Weights of a small mixture-of-experts language model, trained from scratch on English Wikipedia.
Experts: 40 experts in each of 11 layers, 64 ReLU neurons an expert, 4 picks a token.
Below are experts of layer 2 (counted from 0) of a mixture-of-experts language model. Rows are named up (a neuron's input weights, with its number), down (a neuron's output weights, with its number) and show model dimensions 160-239. Each number is 50 + 12 x the weight over its row's rms, rounded and kept within 0 to 99.
Before each expert's rows: a language model's description of what the expert responds to; "raises" lists some tokens whose logits its average output raises strongly, later layers aside. This comes from a sample of Wikipedia text that the model never trained on.

# expert 30
Description: Past participles and verbs of granting or naming (accredited, granted, established, called, used), the word as, and closing parentheses or brackets.
raises: ",", " and", " by", " in", " with", " "
up0:61 48 38 38 44 44 38 68 41 60 51 37 29 24 30 50 39 70 59 61 52 38 59 35 43 65 32 42 45 43 52 61 61 46 50 56 59 44 53 75 43 63 52 39 53 69 60 51 41 47 49 39 60 30 36 37 64 54 70 32 42 37 50 51 29 46 64 46 37 38 80 55 34 31 64 55 45 35 56 53
down0:38 31 21 55 23 63 48 34 71 54 36 49 51 53 67 42 41 57 69 50 62 57 55 33 63 31 52 59 38 54 34 48 37 48 27 37 35 55 29 46 74 61 55 47 37 60 24 52 50 54 40 41 39 52 68 50 54 43 47 40 65 51 41 54 20 52 46 65 34 48 46 41 56 47 30 66 38 61 39 34
up1:32 40 65 49 40 59 70 44 66 49 65 42 58 52 39 39 61 44 58 35 58 36 57 58 52 50 87 54 50 75 57 66 55 30 61 32 65 36 23 63 45 47 44 31 55 59 44 42 45 38 47 38 56 31 45 57 54 22 47 54 40 57 53 41 52 39 60 46 60 50 42 65 35 63 43 46 76 59 59 48
down1:35 53 48 36 48 72 50 45 69 42 57 41 56 55 62 61 47 51 65 34 49 27 35 42 42 55 26 42 39 49 40 49 67 51 66 38 41 56 41 50 50 40 67 48 69 76 54 44 63 39 46 54 47 33 71 51 53 63 53 73 59 41 61 62 56 57 38 57 54 52 31 53 64 33 48 31 54 32 57 60

# expert 14
Description: Nouns for places, institutions and kin (city, town, village, School, Church, father, son), "Location" section headings, and some leading digits in tables.
raises: ".", ",", " and", " of", " (", "s"
up0:74 58 42 61 49 51 59 28 43 61 30 80 51 52 46 35 71 51 36 28 47 54 62 55 42 27 56 49 55 37 38 49 59 34 52 52 55 44 46 52 41 29 35 21 55 42 42 53 49 56 40 63 63 45 37 52 47 41 69 44 54 64 52 57 41 50 32 63 43 25 54 43 30 49 40 59 52 58 40 67
down0:45 57 51 43 71 67 52 37 45 38 69 49 43 53 40 24 37 41 68 48 45 31 47 61 47 38 73 47 46 62 46 52 42 56 39 53 31 36 53 47 32 74 38 53 71 63 52 27 21 34 52 48 45 52 46 47 63 58 42 53 40 30 58 36 52 44 50 41 48 50 51 52 36 45 45 50 61 40 62 64
up1:30 72 39 48 31 53 48 67 60 46 33 77 39 62 46 48 51 54 45 44 43 45 63 63 65 50 71 61 72 52 21 60 62 66 60 32 42 44 56 51 61 48 52 45 69 57 27 57 65 58 57 41 53 62 52 57 66 54 59 56 55 38 52 60 37 62 26 30 50 44 36 34 62 61 43 42 57 66 38 57
down1:47 58 54 71 58 57 40 44 48 62 41 43 51 53 67 36 66 69 46 33 59 68 56 34 46 47 52 55 56 49 45 48 17 40 52 51 47 43 66 44 48 49 36 58 49 39 34 64 66 69 41 49 47 40 68 47 68 43 32 42 60 36 47 53 48 37 26 39 32 24 29 69 43 52 63 39 42 52 86 43

# expert 38
Description: Forms of be (is, was, are, been, became) after a subject, and the digit 1 starting numbers in records, dates and scores, e.g. "2–10".
raises: ",", " as", " in", " and", " on", "'s"
up0:69 57 44 54 34 63 59 39 65 51 53 45 27 35 55 66 37 49 26 46 78 66 54 53 28 44 30 52 74 71 41 63 66 63 50 58 38 48 69 57 35 64 43 32 52 54 52 53 69 70 61 35 40 49 54 25 39 30 35 47 76 65 53 49 46 42 37 60 45 55 59 62 45 66 45 74 60 52 60 39
down0:44 68 58 43 64 45 54 30 56 24 42 41 39 30 57 57 51 54 59 68 40 41 41 50 49 68 34 60 45 25 35 49 24 51 51 74 44 52 47 81 40 33 22 53 50 49 58 36 38 39 46 50 54 51 48 35 58 49 53 60 50 39 52 62 54 58 56 40 52 45 43 29 26 34 47 40 62 47 66 51
up1:62 55 63 42 50 50 52 60 47 51 42 65 40 70 42 33 43 42 42 60 59 70 57 63 55 53 24 47 41 57 54 51 46 42 45 39 56 76 60 21 60 30 38 56 50 34 55 36 55 50 59 41 28 40 67 22 60 42 49 54 45 54 21 37 58 61 45 52 51 63 39 52 50 59 61 48 52 40 58 38
down1:55 55 46 65 73 40 72 45 47 54 50 48 62 42 41 45 42 59 64 60 53 70 65 47 46 58 61 49 50 58 36 61 45 34 47 59 32 37 79 66 09 42 48 51 65 55 20 44 52 46 42 64 48 53 58 65 56 41 36 72 41 46 50 59 37 41 44 55 52 59 40 47 42 45 58 50 40 51 44 55

# expert 20
Description: Prepositions like of, to, for, by, with after a noun or verb, notably out of in review scores, starring.
raises: " and", ",", " (", "\n", " from", "-"
up0:31 39 48 47 48 42 44 56 46 40 40 55 64 43 61 44 52 35 59 56 48 52 52 41 55 55 40 60 48 53 52 37 55 59 43 56 44 56 33 54 59 45 24 44 53 29 47 38 61 59 47 50 49 50 59 52 49 39 66 54 81 46 49 42 60 80 57 60 37 42 47 59 38 67 44 49 56 37 51 51
down0:51 53 41 27 50 39 41 62 62 54 50 72 57 41 47 52 50 53 44 77 70 22 41 58 62 63 53 49 54 39 44 55 62 40 49 48 38 60 54 65 39 48 52 78 73 32 46 39 36 50 60 52 55 58 49 45 53 71 72 71 67 30 78 70 61 61 41 54 37 58 59 38 69 62 51 58 49 68 37 66
up1:38 28 36 63 47 54 52 44 66 40 45 32 76 42 54 51 53 41 62 30 50 48 64 48 37 40 38 32 48 33 24 39 54 39 49 47 35 47 51 52 43 51 40 46 69 20 65 40 62 60 41 21 45 65 62 25 55 45 57 26 58 47 54 76 58 61 51 69 23 30 42 62 43 53 35 32 54 54 47 50
down1:53 57 67 52 46 33 51 61 72 51 42 41 34 51 33 52 32 52 51 49 37 65 59 35 34 58 46 50 68 54 44 43 70 65 50 56 57 52 53 52 64 75 36 47 53 41 48 36 44 34 19 50 58 47 33 55 35 64 41 59 50 24 53 69 57 54 30 43 41 39 54 41 61 58 49 49 64 53 51 53

# expert 3
Description: Function words linking clauses or phrases, especially was, to, that, were, on, above, plus table-row pipes and United before States.
raises: ",", " and", " ", " in", " the", " |"
up0:44 73 50 15 40 48 39 72 59 57 46 21 21 44 56 67 53 57 41 54 66 54 43 62 35 42 48 47 47 54 33 30 73 67 68 50 54 54 62 57 68 55 43 60 30 62 32 46 37 47 40 79 52 48 50 40 63 66 56 39 45 47 48 50 36 65 54 56 49 43 48 53 25 54 50 56 44 46 58 56
down0:49 35 59 56 39 47 37 63 23 50 42 59 33 45 25 74 55 60 71 56 39 56 53 54 57 34 68 57 49 29 33 41 46 59 42 59 43 52 56 55 50 63 40 58 55 62 59 44 33 50 58 49 51 26 54 38 41 68 46 48 74 28 57 56 54 41 60 45 60 66 61 60 50 47 43 55 50 38 66 46
up1:55 41 57 60 34 50 56 58 26 36 63 50 52 53 48 38 47 56 50 47 61 82 27 51 33 36 55 40 62 65 71 66 29 67 44 50 65 35 47 54 80 48 57 40 51 31 47 30 52 40 48 66 59 52 38 37 71 68 61 59 22 49 61 68 54 46 54 50 35 45 26 51 55 75 32 59 35 31 57 47
down1:77 44 47 46 31 52 43 47 35 62 42 50 61 48 55 44 56 60 50 25 64 62 43 27 42 70 48 41 49 61 31 71 35 54 40 68 58 27 61 51 45 57 50 42 42 53 49 41 35 48 42 55 68 49 48 61 82 57 43 58 47 57 43 58 57 41 61 26 66 47 35 68 47 47 36 43 49 56 69 39

# expert 34
Description: Modal and auxiliary verbs (can, could, would, will, shall, did) and first pieces of split words like inc-, Vol-, Res-, in prose and quotations.
raises: ",", ".", " and", "es", " (", " |"
up1:39 20 25 43 52 46 50 50 53 31 36 58 66 62 45 55 42 53 59 53 38 55 51 53 75 55 48 41 48 64 76 47 56 40 68 40 39 67 50 24 57 54 48 38 50 44 48 44 47 50 48 44 50 44 71 49 31 37 69 56 61 60 59 53 47 51 58 61 50 47 55 27 47 66 43 63 45 47 47 49
down1:70 59 46 49 50 54 45 47 47 52 59 56 73 38 60 34 55 38 40 47 53 55 67 62 67 43 31 51 40 27 35 64 41 21 55 60 47 62 51 29 43 44 54 58 45 29 44 48 50 34 73 38 31 51 64 44 53 35 76 56 49 38 73 55 48 42 56 55 69 33 47 59 50 55 29 30 46 28 51 54
up2:54 48 71 41 55 57 39 56 47 61 38 29 52 53 41 44 26 40 37 55 57 41 55 70 42 59 52 25 35 79 52 55 64 52 37 51 57 48 40 68 25 77 43 20 41 59 45 56 53 50 36 61 34 25 53 65 50 32 60 45 65 31 33 62 52 60 27 52 55 44 66 49 63 57 28 48 57 63 60 61
down2:37 38 49 27 57 54 32 48 53 36 48 25 43 44 60 70 54 36 75 61 44 47 46 51 55 64 50 35 40 68 54 42 45 48 43 56 38 42 43 80 39 46 51 37 49 42 39 31 42 51 58 52 69 46 63 46 59 51 60 46 45 43 58 67 58 65 58 25 51 77 62 39 51 52 57 55 46 51 43 55

# expert 8
Description: Single capital letters or short first pieces starting names and acronyms, such as R in R&B, D in Danko, S in SANDF.
raises: ".", ",", "-", " and"
up0:36 66 43 47 49 41 50 50 64 50 38 56 52 60 43 65 36 28 45 41 53 44 75 46 63 58 77 49 50 58 42 74 64 46 46 33 75 69 33 60 55 48 36 64 55 60 45 48 54 23 53 56 37 48 70 47 51 29 34 56 53 49 49 29 50 43 46 26 51 65 34 37 65 54 43 32 63 59 63 51
down0:45 31 51 69 64 27 26 37 29 57 52 56 36 43 51 68 31 35 30 61 69 66 46 41 66 62 73 62 61 53 41 34 58 21 57 44 62 44 63 55 28 48 53 65 77 47 23 55 53 47 70 38 68 45 52 48 58 40 43 35 37 52 42 40 40 62 55 51 55 43 44 59 59 48 39 38 62 28 44 45
up1:54 46 52 49 38 44 53 61 49 53 55 56 51 42 46 57 56 55 49 61 46 37 54 60 69 32 48 31 74 39 58 80 42 56 70 51 47 37 33 42 62 55 52 45 42 68 25 49 53 61 36 39 51 31 53 33 33 44 80 57 47 23 60 54 41 55 50 59 38 61 31 45 56 49 76 56 39 55 58 46
down1:57 33 46 54 35 50 45 55 46 72 59 46 39 39 47 60 38 70 49 61 48 57 47 40 42 42 40 36 47 40 37 45 66 62 71 64 68 72 48 72 43 45 72 60 41 43 55 54 49 43 47 60 36 53 49 55 48 42 51 56 40 46 44 54 21 70 40 63 32 79 50 52 88 41 47 48 43 41 61 57